Weights of a small mixture-of-experts language model, trained from scratch on English Wikipedia.
Size: 13 layers, vocabulary 8192, 28.2M parameters.
Experts: 32 experts in each of 13 layers, 64 clamped SwiGLU neurons an expert, 2 picks a token, a softmax router, a shared expert of 128 neurons.
Training: 409M tokens, 6241 steps.
Below are experts of layer 5 (counted from 0) of a mixture-of-experts language model. Rows are named router (the router's row for the expert), gate (a neuron's input weights, with its number), up (a neuron's input weights, with its number) and show model dimensions 0-255. Each number is 500 + 25 x the weight over its row's rms, rounded and kept within 0 to 999. Numbers have three digits each.
After each expert's rows: a language model's description of what the expert responds to. This comes from a sample of Wikipedia text that the model never trained on.

# expert 10
router:548487499460518505439514480513506472539505497516505506545439478505479502546490520521500521453488448495490514474503509473450449489527459516519532486447472488542504475517469486507516494479469490520499486484488489489496507517469497491486521488507479562474465511487434503520534473483449520450492545528553499486507487527509506522497494530479480489544523469506505472559519510488495514490526477518490497526502468488492527495540532481527515510558539479499518528523474528470514516478517511476515466471468486490526530474528484470479512542496498470495532511518520456539513495532508509505496455484505499515495526494533506514496477482524488479482573529494450492478506480463503477509489480521531514509494527513528497530514486487511489503484439484525542498507527461477514502505469496
gate0:467509521484492508460533453541523526517505517508460505530478485475488553510525476525488520515514465507500515490497523446549492471479501471516507485468501504526488502499464540501508477489552491408500499481491465471512516517448492502512517531505480497455492503489482507494454468514489488479496462533500470460475465504450496541511506497495464498519491474508507528527503524523523465496513480500513492476527559458498494509455474485572499451564493506477540477507493491468509515449487524484443483458461489515489536507529498488510574487561535491478502511529548470505509485517516513503526523498525494492505497478498530508532509499530505529482552488497474515518492501478489508503508519526498517491508512538491479515479493481474499535477482529490511520527504481525530501523496473
up0:474480479491465481463520498513509530495532511486521490547514474490484512501515471517500485502488454528489508468486523463501507516482517475511510534483503497509540516552454510497506459479549480440565479510522487509532505502447532550503501464472456495486484485521486516481492470530463462421492507533489498458501463486501517514543501495514474509507496519521506520569508504516492548498521560448481488504501487559467506499471477485528516477530527510479490502519505497486507536493498478512480479461496495495521503494526512485536482532520509498502511492475484456500481483506526507507547479465529478502510506511474515475476493486515496472457538483480490554559465438517523510508485513540482512517510513548472456544486493474502523525511474514501505507483530520478517508509450522
Short letter pieces inside words right after a capital or first letters, e.g. O-il on panel, Indiv-id-ual, O-tt-oman, cy-to-trophoblasts.

# expert 6
router:532441502478484523457525539518543534518526496493482498494448476528496517488533549521493511494496440463475539493540479509453488483514463533511521515489470505491501504520475477505506475499541529512491479516520504520463519546474522485508527526459451532458492466517483500504522477485493509485518516482545504514520455541546516457502494518495446491503498505496514480510497506525488475503513460549497500538515477470508527501486476492537508493525514470546502515497506516463521521452489514495445488439444472493500525434482440454481511509488490514505516507516509521543501525503510497485481507447519500468471505494521503501495455501526487531510485541531480534486518485483497484487524484504507533469475507499578474507473496476511476526487502469534517502489492488484490478487475492
gate0:492462541512477521488513484526519540506540529466488496509485453456528548468546505490550563521482504494513497552492497520487492462452491488484564443495533488491478518499534503522439520510473501500455502462521457489487471484468515450521504487523506504507496525525476482525502517529495560502551535502482499488484472508496523517494533540488501501459498503478511450489497473483507466519530479523470484516505514486503489490476451522435482478524505495493492545517516540520482511485493508456470465501465506485531513452471506509494512502507485529501528511515476506475500499468515454535479480492491455511542496506538517482507528542485471532510494519474526511487527488489509494509493510476474488496501540508527464499554504515487521474502461463493532510475545516502487465488489482
up0:465487496473477483468499500490498562519507549538479476500466479519498484494567509503502542531519465481482555536477498542477490491442455461502493453507502498465460487502538466513489514531530468497497484494567465534521502549484501516493508476505496483499505533499479480528458511524496501477534508481542498484513491550471486511492551494480487501517481513509524515495467495499462488501519492496456508513470520485487538504521501517506486493485482498513499546541542482508540523521472529516517472521458525474480531468524537449465502497513457509488497479513492474476500555460494496542510471488480499566518517516532517493523472511485500511480509501493505500512499495485477501515480505448515485451538514470490500509511496503481531472514467462495560473500526524437497519491495516
Periods after initials or in abbreviations and decimals (T., L.A., 0.53), commas in name lists, plus as, by, became and coordinate markers.

# expert 1
router:489447463500491502489549506508518489480522521480495471513504489512487533518507540504502546437461490448517561461492484484478486496477446531509529471484461480517544499513501475467524495488455500512497499479529480526485496512488547504502536506470488535497507487501497467482532494489501534470503514521503497512501502496553524500499482489508494476504508456517514450490478493472484499475525492505484491512519510452521500529556493498521463513519537482513506541528469501445511518475508499516476474462477440469505519478534469492476520515483490476490536528514523463527520523494519530487503470462508490479511512496493512492492523472500494534485514522509497532467482487506505492513537485540541460483462504527574479540483464477529474525512496473506512519569486478486453542482474438
gate0:509481447519499515500498523533488567525480541510488503509538492462493502472446556500425544503531477564523502489467501526473497467523525533484496521473492504511489494508528499491519466470500533482505527494500514522502542515500476493482524498471538492493455555509536505517553489484485497491498492473493478453498491478509498497478504478520495482540542471519473505498526511530498476540522455485449482499491513478468502526526496534539538495513516564486530477474477513437522502508529517494503526454539474501509506512535487477528486528512466536482472492460495497517540488508473503469492513476491502474491495496495492513491540483516469453513488523485520494522503492512485476524514494472491463477513476495500523496535490495520457527550526491481485477463519502443498499545474454
up0:502497458502504537494449498490493553515512526479489516503513494463510525499475534502474521500504469482511475468483529495497543416496464494493517501482494505484471509507512466467501523510484496498500505541522498585487504504493500514490534492497518524508490523509575450513481479516488469506518461511475448486520509548489465512450489509536484490469511476452442539495531538518494500494514504526465489477525495500466510525482515539468532516520504519495500531428484494510520489496459532513466513479517458493537508485528532502499496473553491503479494483528487494511511500497520499514516505469557503453457516488467490518502531498523492459461550496508495553533493473482453480528515483493502487481527514467503558522510479510521496527512489485460497491502546497480489472513483494
Pipe separators in wiki tables, especially after a year and title in filmography or track lists, plus dashes and semicolons, e.g. 2013 | Anumati |.

# expert 7
router:508467476506494526475522514514496510538489518470455485512519493500515526484532491545486484512501478495461530484500523477496494494519458501534518464501484479483515456515459501479528473501493482500508465497529467539499495538509519465506507537452486499505489484475502493487505469466537523505527510518522480535492520531493556476494509514540472469528518473496522479519459507471489500481492447532461480505468487469519494478504488467542505515522550471538492550482499521484487474479498536485523505486461488484496542494524454507471468522466524488446520521561554497515525544506551514473481467497492511473487541513508520528483474488482477507461535495521473514488462456491508502521504504552522479479433541496535505509479485486517491509560466486506508505522508502498508563497478457
gate0:500500510499536543473477478507470492519533495475483484443506495467535515504499497507491494534465494505504481508490478476484519500478492533503516534559532528507486483517505519498463505474487537521510508482530507469435521482476455533483539533456490520464467535462483525452536499489509520525503561516499529492486499512525526509509499531502491463515497530522540460455490482536490467531461507495525464498525500497493500496494478515517493467513529480539498583512486467479479502526539485479488512496472452520522554461497491486517511472506464495542492512534499515498461492478545508493502513518527474480475509473512501508465509507511516482501513499527539486455497481474469506533516497511486474490459491488542562514552525512524480447510494466476513451543506481512475462477490498
up0:476496503556496492460501464496494472508529513486497511501476490480508528494516515518509538551507528468489450520502501464476550489494477502474485544530481499522502525495522508530479500466459504509502460508503493499475499467479484499481501482446490496476497519468473468474555524467478546474495563509512498559468510520533474520542488502483451502511512528500526532501524524531491504483454492538512513484521523470525515458484505536461479512533537499485499538520447489498511464527517491516535484478461502502494508495486500491469551522514503495505478505567527501525471489476479491500548481509475483531498493487514492491473475506473533453507529512520532482458496490457491517524526452525520514473450505481510471519579511522530480483538490459495512471523460519514488482494503488
Hyphens inside compounds and dashes opening infobox list lines, plus capitalised name-start pieces such as Le, El, Al, Mc, e.g. Runners-up, self-indulgence.

# expert 3
router:494474500478514523468527566520502486499537511468483478514454500518513525491532490566475483481489473488484510445510474464482470495512490520541501521492481500522492459528462457467511481481519470514488482482533489565528526486492515450472542521468450540485510474497498485505531479486497482476523507528518518521516502542521502457475464506496490492533547469510496464516501490469515480524519500528480502522472478484538524506559509472528490513538527512506502548479471510482520569475491526503440530483462513535526506473510486499477505513508500504462526501515527499528519512541534528513483490513526487461476507512522498505443484506548479510459506499518497535497516482503515514499513485513530516477463470530556498478467463495516478515530481496480497468543514464506492500464520499
gate0:492478508480501504494505502511501509511539528497528501545500465478540463499498515548488486512497486490492471503499468472501479482496476537511540518500544507495499496480457481500487509472523527487435514492466517539497506499503456477525503522496433515503520485510538503509481490502549513460490477548468526503501546509502508483524494527521487512523503489525496520483519489549518501504497518524529442521464498526474493477510451505514520489531530497497492498505448514516515520505475433500480529547495534509484476509510476500423475487467481510497506516543493520499487494538538469537502534545510508498451480483495508477447452453467436507477476517560558535505561474464518518492484500531489528485480479490502490541474508476500493475500488521459522528494497486507507485505490532
up0:509535484502500524507481478491464447522496490497498478494499479497467528508536530527508493533458534474505529484511500512474539463425504551527512502452516515511530479562547485497495493511507475507536477506550498502531515527523506490526527492500504526505500527492499466499514503478503484518507451488498524452544454491514433471500493520462498467522509511494495469492490510477517537453489519495489523505495514429508507497480481526468484509534530484480513498482516524454501513510508514489516539514516544451538466516492466459505526530467508485502524481510490468498479458550521534533518539486497480514533454491504489509482524477533511500519500504504470470461469478534536498494509455530501505578483482481505521508437520472494484489532491513502525468514504504475504471493512474
First pieces of capitalized names split into fragments, especially taxonomic genera, foreign personal names and titles, such as Squ, Ph, Ch, M.

# expert 14
router:529458483491467506478515536504478520508544551469506505495502496525492511544514520512501545463470498505509506480527532471466475482477471514508501480422487471538514485511508479463528491494489476506487481516554502532482541523470511470486540505443497510503518462540475501497512493499500520505501534511527513507518470503534513524480504497490481484493503473498507491559465480461475486512513495502480482480508472473562510471519464467513475495544523524567461520488450460484492510504488507524512494472499483465504496457517509494453520506490547498466543529522516491501570534489531520475435493457490492518510501487547529502499450485541465485495480521492493516487513457470504454509518488522512474501456504500488463506475493474507507532501509485483546491516499489477489547483483489
gate0:496523465507505499495501478537447509470471483548495452489507498506451495511481536436489542487445509469484495483507487489501522520518508524488479482518484489528479501496505552506492476471514511499512470510511543507491469509517495516471528508467527505507491495524487534494497512509512503509476524490436475502532470509490463526501529547513525468527536499524455502480472514511508506543505481503542515505508459495492503503512519519451451476556526514505532502541463472474475495517526486479491486498482512491515502480507441477470499512516532518501470476496480459505512512529525545453522478499539523496476513462457485462517484500501498431441520495478500514470569470465494453475516495494497502526487539521504563534489474507530499516514506500549480542472504513503526507533532511
up0:478557484523458531499509537532561472450505480507526463531496467513501542522503492517496491556476524474450497509550484472518449460503473528468524545550458516523523487484489489510507470488501496457485450580486519524495485508470510498494488519492519520516512456491509507526522477488502470506504501475463481505493471488466525545490476530464455445471504501512511488496533529494483535492508510488543491461498516499524481483464498540501484491507547509504517485517531498497496459480554510485543563484487498498501494514466505484508486497502509518490514507512525479494508541534514523493517503485449506498467506515491494469523531482478527506480539513480530475499520458483505463489487510495524533475488537496464467525539490491506509515534463496496483564480490510536508508478476491
Common nouns naming organizations, works or groups after an article or modifier, such as Council, committee, school, band, film, team.

# expert 16
router:549503509540462509497466486524545540508549523465481493510505499482525520483504505478461529484473518455478534469522471466481492486528505519498507491512510507510479470519476458502518494499477499508477497503498501471460520549498497486520530511470458505444478534515495487459511521437461545501500518538538476523521537471491556490496502479517503455538507479485513508510501477493485479503526512508476451545471458477523499490487467466521470523548536475498517537454471512465513486459519499561488511463479499480528500492502470500489484533493519483518545514548475477491537541506490505486470501468534503440476498476532508537491506506523513517478480522522510514522459464452479496514500516527499469451500516525525496506482492486525487508515536492508505483508518434487493514469505478
gate0:485508479496524491515498515482514469473511504478503458503497465470526532509453484532449524503465514517506530473485459503460494465495516503502490510498528491553506485518499536491518537503511506519499491510535539479538472530486521490512500469429484505510488531496512495470493497481513489493526497505517474569454503511516516512463523539519486474518491526496502544515507498476529453506520458501498470489506513515526510512489544493543478524490486521525504542528524485519473499498500494502492481497462509483556476497440434494484474504557499489502515513546455477504536494486539477520447520497519463487470490513522516513504520490511520519478516460545525521522500537506428511498477516541487458480522461521525509519453511456541464529534495475484507501541469484507512489446482487
up0:505533521551506491488483504458498521511511492435505490492528459476544517512498482514461514510514540491463504481482516505471436462525477463507491489532496439489493459499531514512487524531519502509488515475485494502519518502501489448482493523470502531475518511508498476477476497499520495456538524483563498501490489513493476543443528549480466519513485493471466528485535485453524483521523480533488459464493511497539564523470498476509476520472512483526487497508543477515507526481480496504479501490498543465482517489487472465487500518510511547535540485499479515475537524528482511527485530491518530489451470507491515524495533482516519552504515486462503465531498525518508532465494494548511458508490467516518502482499512505493512530544505488488467531527459481525503538439526481
Middle syllables ending in a vowel inside personal and place names, mostly in tables and reviews, e.g. Christ-ga-u, Se-ba-stian, Os-lo, Solo-mon.

# expert 17
router:527477470524487500500503511538532524487521517432493462508503473468509491519508517521441546509469490454495489481513517464502453492520489520519513471485503447498523494532485495498548428479467502528495496477499493502497523515487528470499507525486475526473508477549469483513526513495475490468531485508507489513496491465551516478484477532491457469526535490505503484512481479452483491461527480546472456525508489496547543505520476453510495496514527503531529533523451513460497528500489518507466488508465483487504503493491475497498514490495523458441564535514511483505537518456505546487501507466536490491456518500533557513486501487503494529489484531513483516484495449502512511545518521534517490490458512514529480497511450473552482498518497475525491497490546471477506515481504492
gate0:503496518484489519542500507509518435520495524494491469508511477490524501485495526523415538508458509517500488514498527540520431464525464499499469500485530441532502479530474554502491473523517526471467476518508526493471539477485538561501480506459499529522504469522499519477514507548482499518525531518472476495508451463529527473484433508476490486520503480472493466459503505471547490493505484502494519526511506540507473479489484485482526491507517514523505542461485488489490464467509521504504497493509494477457518470502497472503510489503518476491529487493544498469520510495512503491515501524522488507505536503459505487466544504483507450555501528499490492462526458489525487522521518467532502514519496483521502516519524498581459492513538464465470500496505547476526508477490531
up0:545455531495501527465477521488536519503496565514479517478479486504514475503489506498507463512476531514555481499475466530483500472513501500510506500513483539485461516488503448523524544487497490491452489547540508501510519494538488520507503474491489467515491520524498508487511463486520490528474493489515503512447498502521465532508516442479475515488491497479523476533465512485504504551542487507469443486430508502499538490559483479482482485505508483464533491528469526497481527514440487481542490464513520462478502485449497520509511473500468490509491507544522555483498518474465527481509508510485533509498519480557515494488473489481503565550471505539508486452481475506453506488499519540517518549538486529470504519490508493478511487486506489469471476535492522515531526517477492
Sentence-ending periods, table cell pipes, paragraph breaks, and clause links such as but, which, who.

# expert 2
router:531467465491480514498517509511522544524515505440487487489473505509477501504504510540485517489491476489498474476536523488472501480499481558506534490465487499529527474520508474503522482496458531519459485470531482547490532504465546469488543509482504509485493495510494482481503535466452500513503504515527485461534503540539497533495486509501480491505509480532512466560528518490465509487539480531536512534458498469524523493473459493499491535568500487526529520486480542464536531452467522536484463468480515493500508502546484483470530530464528482503535517528510479489523503513511518485471506482493480507486528535514515505491519484514442499514550550547476485495490463493512467526505500501488463497462481517536511501459487499496439496512478457487492430505500498503469510494495469
gate0:485513524493496457501504548516503499511539504457507487481511474477482529513499501501504532479510544530511504490475557500499490507505475492530546483435480497479495471503523532500466506480526502515516489493482526552511486563475518481489476514472550549491504491501495565471521474488516504508517507511512513471536506506531459495487537448521517497528504503492553508490522477472472521467485485537480494529522465457479517504515517480487480500510467505456517452528435526514507513500483508498504488493492456504515490470553500487468463479497460476507526469492524462517560456501520509487452513493507521477515504484488581496514510459501489485509512472545493559510475508490493500525499450511521477524490524508453480467485473492476477517525510498530522506513477494483522540543499461
up0:497549547447496475488521505527513499527520495487507507498498455514480504452496500466532513447495519475497478509499547466510492518480486532549514486474489478539511487526543493513484484485528512480482491504479486575503479493484538497499495500533519543505523550505535540497503490497526489487477501478510496462507514473525425496518487478516501492519530501504530540531490459470480546487463465521535464536519501464497481517493525489498498499469471521429533466505440523507497477511535512482504463510469514532564446494547484508484475507476470507481472479519480484482499473473525511504469518449474551506493513508495549510516526489506509445515500477539495526501503519504485473536507465481557464512488514459479490505498489500506500491491511499523516511523497539483518500534491488
Digit pieces continuing a number already begun, in measurements, scores, money and tables, such as 100-16|0| mm, 75–|66|, $|17| million.

# expert 19
router:517483497481481527491531510500486531548539498508439457512511489547499510531500495525457549466484492502495506488494518491495470534471499522502523484474491471509528485535498473515526461473456493511449472497533470529499523555451528482497501536479459527520492489497469509467536526515451521527518484537506501510497491481528487484491495496533488462503528494511540477562484471449501471473531472537511510556485518451532496498511476492487489493519526497521504516511468526483495501468485544494490469490471498505515487473502496460483537497470504478489525503532518485505522524517535539455474485457513464501495523506501562510491500511529479504504509538528472492518512504422486457534546487518530440486450513540510462500454503494511490512501522482473499500527506482494508507501492481
gate0:531513508529537505482490483527547516479538541498501466446489568515498502469496465465494487520501505476453493533541480460493472512474533527526455457528493475500509449509472465498495480481542511479486485496504485502501510492508516479469514476500535464529458544491495509542508517526478487501533497535501458490537477467500489497475500492527487533536526520524477493496489480491495510495506481494516523510450487500509524488482461493433532532443538505467534526542482513467537490516499520533477506527490480472478528514493503535490536477514481522537511469472499471552511511507501515521528473491474479503541501457565483530476460531543480523483515519518541513490487502467518534529531508498520490508527480526515492489469497491463500511463508515495477480516469499503540471545479500
up0:478551481503447512509534481509495545488494541502523491472490567520442463501484534496500526481485479496467482517507496463521489534477504488521513488504513463508500476550463509469522502496518518505495509471528520489515490525466489478496527506505507500512481501492497469508497502516503513504567483499497477494521485469484493526418484504498499521522493486534478472515489478472473493519513506484512494529468510515522496525465494468465480525504519511480434544527501538537547500483511516536506547482515502459528531505504524534436534463494494505540502510433517482515482489494566501515495457507509472529511466475591495534480481498508514494542478479520509497481498488508489503536523527519520507514495522507462461527467476490465492497455493527529515457514494475483485472517474481
Years and closing parentheses in dates, lifespans and chronologies, e.g. (1922–2008), (1996), plus month names, the adverb ending -ly, and later.

# expert 9
router:515480498500475551488525550551524528507493537488509480528477480523492496491553483539503512496477517506474517501484475484504478472489516511551521495492484477514497470508465458494528476508489466546475493459501476495457494532499523494477522542462479501476524489492477516499504471494498496515533481526507496515522469511522539459478500528529492435490536477480501469531462485497464490499518484540456488518510501461533525481521491441534502517506510511501496538511492494524522515454428526514480490510483500436509537504485518492474476543524489524525530521580514500503512531516541499490468506485527499495501522501488516522485489489523499508459521543510499498458481474494513471509546527566518521470482491526525490469489487464507523505479480493530538497496506425467484522502468491
gate0:496517481518487534488495512485474497522472513472477508484534488513493511484484509505553492515468482490468487523510537491467506497519483514498501539525527540487528483490513484548494474482495513526491541484485498529492508522485463506476513504510463538495532501494562495510505464474467536514498508531514491513493546505502485520503535520521500506549482508470473517480464502505431465508493509503581516429541550499524499502544491466494477528527509555512521484513483498490509493503491466468493458509455499469516468512505524502509461466512526475480491513487538455466497486512475522481513501475505466525515485534521521530467472490486454520467540527529498458497499505506511498480483443501519465460492501518508518500495444527528477499484435504506556474504497426519494511482468500
up0:515482482525458513501480523467505520514495495475502474529457513531467520502489532503502523480464490486464514503474467486456537474462538485481501548464531527433469502492484491512525469493530492513556522508507513503509477513481496499482521493480497465493495512483536490509498505486514532467498479509504545507507528495508495504484520586528482454527486470494474507480517486515521511496502528502541518452470552484478539503534503475514479511507514539572500519501471555503493507498502503498528440487445507478502513500526497501505483449510533467486474516514510484505488452498492493549523503457496492500504505496463510520477496498512503522470483526462534504526497465541482510467509519466552434461526485518501517495506446484556503526490477519503503510538486535490467535497490536
Word-final or middle pieces of personal and place names, like es in Miles, is in Stanisław, plus common first names and surnames such as John, Smith.

# expert 26
router:494488488527489511480508521499495516533528502459456484485505516540498527488499515499480525475507483458516543471509479476467489498542472518493519488499510491545554441495465493503505485480443518501493496491530495526516518494512572514510537525478500512519511487492465494488511526476508490476484526499505528493520495540511495482472484499493450484539523460533536480535485532457496464467486495519492476524475463485534503481523509479490491467562514543538519522462480506466493495471454525553492472479490498503501533469478472475468513490497530464458523489502501501485518494514487526463488462496523514459501523514523538549497502483538447523479489515513482508501490485477479484520507471511495462516451533533518483545494475505532537501518501488531544512529535500467510529413488484
gate0:504510499551514503517530519465500532528517516493519500486483451502472484491484512487522525485520487489479487535549525502532495526509509497481518444471481463534536458502456491536510533511482496508507519528527530487507501467543557499517499500443518495531544456518506487494527492521548487496490491499485503473498497498508553527482510531518452448478524477515519495515503538502480488487510490535506440510508528462499491511483481503517537476476514528508520521449501509474496457470531496479490514478478487519529511523457473512488452522520486486443502469522522550484482508527481503543489476516502517504521489532494556485495439525491468497516500489513499481534505483467471505493515491498497465480497466511511452500534496500499533444521448469516544511479489505510536497451456557
up0:478494516541467513522516489516541486548462513492456508476507485500492503471526529532478513506479503494485522527494506473546468503526503525470523491491515468549563500520483475534475492525485482506537506491515504486528464509500558528542466531442486506489476521519514480490525469485484493508445499491488498489535470525490504452499499531515483464531480509535549469508502541487520518508484511522496516505521496462502486521511491503507508467482515507494497523433492499447528474487516553505473477454521490499479479482460484489482546496546484513469470505509466548515446507517505496543514482490507492554551481483489517511474522478473513493541523494524490476489534481444444508546497503527479480499498494493484473506505485493515483447530495502496548474504443519510508468472506525
Opening parentheses and brackets, infobox field names at line start like Elevation, Opened, and first pieces of words like inter, comp.

# expert 8
router:527483483480444515482538522526491512525499512459486510545529489549513506529518537500474506473460481507518514473521490485446447505480470525500499464491503453532531483520478487519517505491491515511516497484494511513463511513491516470518542543489483527468460490513456520484524486503500493492503524501552508515520459520518500468516485518502484469490487477530519489487493507476468480476552493500499493533487478469518565518543457455558482526541529539494553498505490500483511504479478511513455521469498467486521496448523456482516516536461517456492512512519541478520533532486497531472491495490533478514478499516489524531459464510515486486484523503512502511509483456501454452508493495502503452482491543510522451522475487516493484512512479426523484513534532481478479498478470510
gate0:514507512466486486539469495466447513485513517539511532537508499521487516514467460560475500493511498494448521481532474518460486510482519516498541569465508519481522512561449509519492471492499519480492519499511482540517509493553501462495529554505463529491472513499538549497503473478492508536521502490513523483501500552510488493492487511517494548506485532528481438504484504511484487459493503501497503495515465521532483510497466491479458513527496480501487476468464537534485502498541472507465514508471468508508461527488502501479553513512519492472505510473521445490559486467495488526519525455518503534471524483510442499496473464497492491489483511493499482502546483486502533490520493502507512486522438463500477513484458473474503461505466506514558512467516469513513490506526532
up0:509500519496509505493488529507506549518490495564544501520477513462523486490482505538508499478491501553500544485490487440490475526490494513454505490482519514468498482473495491519482483518508486498502511465451455464482514532491525503479494483543479509445492545496512553470470492501529491494483505511475442470503502511524461505512566518493496513570508518559497521489521472500498511473490526456498488551463496427526487518502476467486506499524515477494460476497440518495502501535486464472531520500539517462512508468534482509509554455525520494538461504551504472501514489500494490502526511515499522494469536540528470480508487505531438470508478493473528493485494536495521503466495539486500510474494496484503533466524504510503544483496500539499528507483475500507491496477531472
Prepositions introducing a phrase mid-sentence, mostly of and in, also on, for, from, during, between, after.

# expert 22
router:516469486470503501451527511554539520504507502509486490511490473543473510479512544545502514480471469461515480488541470506533486488513473504513536491515478487499484453486520466468475509525484518496491460485551445515506527518458530480519485528517468507472511492530491498481516487512470504502505506514514490489500470512502527528494502496540460498533486445552517441521489487516511491522519469480517479510477461454497497517510481453502496506547486477519532549487497491508529522497492503481510488508493471486510501489509481489471549506451497484476503507546520484488534509541526584519482492476500466498504550519543489487523470497478475539440509523524478535428496469471493495495511535548501483514501505521506519485451468507510486485535472472491521481503528503494513522463461466
gate0:543468485471509496438511495509518482485540516461460480464496482521495497490541494516498518487552449507512485523506504507487438514542480485502502472500474472499475503527490500499484486501470488500505487457525451521500490512446472517526540486500525446491444471492526540482478512516508535576489505483497519495493503469482519443491472481512497504537520495500497485510500529510490487501523540501452470494489546483483531527499506454485520511515488501532473516484538476513493535515476521513493509559532488477486487490509507492527523523488494526490549475445525485498537476522468493501508492489508530507521489503526474507534483520518516507503509488510486529514503476495511518579488549517515458474513500500524492491468442506518460468554509466492488469531525519441510475505475545
up0:539473499419477503430510477526524527497476519466476531508511485485481494501520536485502535513541435513545508528527500515487478495535461511508520453529493465471484501496474495509477491493508495487519470495538501505527506495474490568530516496533550467518481456468509550495486513553481503561534533501496525510491479491478504460503463510474465516522530504513560480491470533472477509498498506491456496481470558466475507525466519485500518503508502494477477474474535462501518512491508502488514497553505468503497470474531480503530508490503494548491509478421517523507508517520510483521509504514522522470510498494489466502543519499514511497519507512541461480505510474509491518504489525517500465457532495490531511484475494518471460467527498517475499464547527507468513493507480500
En dashes, decimal points, commas, slashes and pipes between digits in dates, stats and measurements, e.g. 1825–1890, 5,333, 2.05%, plus rare letters like k.

# expert 29
router:532438462515521497488526509529529481535501494481505461519442501497495549506508522477523540473523482499472539491503483493502472485513489546498551460490508470526499459529498484504523480477479508545483481514532490519479507518467516470514541524508506492465517493526499491487506497461498511490519507560515505502521466523513541473503468511505524481538515486483544494534473470476499498484537465566469490520466475436532496502509498487498492495524496514527511530473468470500491479509479516544504477464511475508522527473505453520468501516460541468474511524540548453476488498497510530474448480469520501472496499519514518489484502486514513546469520534531503491478476464495474490506514491521522511456465525537538467457480451519501496548508482508500510499511478465461496526451499516
gate0:509479482516494490448504508484483481458501512496485516500459474506489476492499477479488500454502502523510534476518504440535509476548529501492536466518491498512521488544525465480503511497510469482509443481508491510487488493448510510536540496512460503473496519487535512470497524512455492450502505505521462490556452513530505493469508523502515470453501524460505514494536469474527578536513477470535514491513462510495439519523475484488501513534503452475508491535462506480503501516515480566541493550501530467456508504478444496484506497477520486488510551472482495449540454506503506498512493483484440497556503475497500515537507493512499514526514534509506535505501524455481535507535484493511515497496480548515523482510496488502475508504496511492472527531548529508497516495520497
up0:483521500523491459527493468531449502447558494527490439482525488490524502514467512515528509495516477490544521479530510456485502504510493541527469491501478516489487519526512500509519493504481516530538485509508505530492495494515477503482522490486483475498548509503498499479531510518448499491476541514512513516500516521459510483518512496476552472515524479434534506464522467475501510504523497496520493489471493502498451513515478454473483509528465495507497497530505508493501460509543493515535476535509510431491537528475487517459499521485499488480480500515482527468522518457460540462509485434490492539540479505518519525549501459497497510502521491490510478507495525489471501486537473462565461521486512517466532495523495507521489559537482450498482565517507514472464502495445486
First capitalized piece of proper names split into pieces, often teams, places or surnames in sports tables, such as Gro-rud, Sil-keborg, Bre-iðablik.

# expert 18
router:497461469496465521477511509530491526520516516472456488528497471520518533476524512540492506449506515470541504514490507491444466525522488499516544479482478468501509490535483482485524488437506523505483469508535486483499559511472486446503522493470455514490482496516471529461484499470533507478541508496513551500522501510518534508462474519525478491510524484515501480538479484465461483464526472495464479494501495484519512537514489485534458529518515520511493522522469484474500500494503519539489471468451487472506551422515446485470508551483529502469547521491509490511522520530505502492492515429539483470484499456523528496496482496491495526477528524520497529523509487506487464526521524504519469493490498523532481511496490490484501523489528472510548499511503459461459525476488458
gate0:523496540522484534509527513512473493490530416431496496464529475442490476439510491516519544509515506507501492467528489511506484490497468477522478502490513486541485482462490525485483505512520541510491505500480530536548468520493485547468517498507486506518500522528485489527483523535498534595455505527506516468457494528517530502467492500511476487487496510508507502500493507470535471489478450510530512500528494435495483533480561467517500539514509466499520505507517517481517530494539502507510470513495519504511487501478496516491518490448447454505527451485481542477514528517487485512488463473533514463507530497482511505474489502469468513471516495515493512545484491493499461498548501508480483521545489493514506504526493459500484503504523490452504449478505517464516544508482523
up0:502478505492525530515482501475551500504497463494507504524502532512491487483495493473533508518514481486514548510477489523507499472501454433529495492536496533523500491504459503493488527493466510519496486519457515528467476480465482504515514510453444496483536506450464488504505486533537478518453518554479497498460498505543491491506527481552492503472483517507536496430500489503503467511528507507535517525495487471532494545517517492529473512499476479534502460505504520476502533474534497487523505441520556527532514460491455478501509515512458570512526458471537523485465509493497515501487531513531495445507500504471513500488499501475463547514468506491496556525434533527544468459503522510503483487511485487526513511527524496489483456524478510477506495485498461473494510489499528
Commas, colons and dashes ending a phrase before a list or quote, plus including and such as, e.g. teams, including; reported: "…".

# expert 4
router:531480448502489513469497537505509521515570525477502507518538482521520488507494533535493508470461496479493485467518494501502482483489477515488503494450476502480526478530500468472489458466438463509452495482507508523458537501480490499446559512493476534468503441525449490432560494462496508516528548535537498532534501489511541502470503508513461470501504481508515478536513446484465487518510484495486489538497476485553532469518489488487458512517501504523487534513501528481521513492473517491499508468478464479530497489497492492483553513490496502506545491526521479479537533505527506465474484474529478500505524500516524524516477501515484504495491529513492517512485467473498471516543495563505504452477497520504490476487496462492480498488514494510515528501568499479484525509455481
gate0:548488493485507508513511528474503542524495525473483506483463486410539485540520498492482514526490501505511504520465505475522509493448474520512515477527501515515485453506500494414470513515492509542534484459539456479466494548461515510492435534481514496530508447453521490453532501470499489514519504465466528527515499521490522516494501488455472496488498464516524486481512531560524503487496469490446514518520516489523506508505476499516511542494499515499538498496526499485504466517488500508517516554441502511511523459490507493494540502529524440507503512514468535522480478560533511472484473477493446495493490476527499499486504544502512523493496539493474514487523509453502518473529515508529502494515475479521490516492529492551520481516505515463496517483529499461503493482487476
up0:483515545548510532535482517531478484473516536466497535531467511443529462530492475504517484507485533490529506505448457502479495493499489450513515431523526478503476484516522477471419487488503502518504490450500488503488514511474512517502520501465536522483457477468535490484525509464521488507523477531518541503512476493538510521527535509483511459484492527486496522513536489483508520475489458477488501501491504513539504470496490498530501512491522509516540499516509553501516495484497511534544533524476457487506525493475513492499489461493540513516512509501483471537456463504488452522512522466453504503513489492519501507519500481483473513486487569458521511487511521465507519519492523513520447522520437510500512528452495529506527521522488501497473471536550465513505528526471452
Final pieces of proper names, mostly places and other named things, e.g. Stockholm, Marylebone, Palestine, -ville, -shire, plus US state names like Ohio.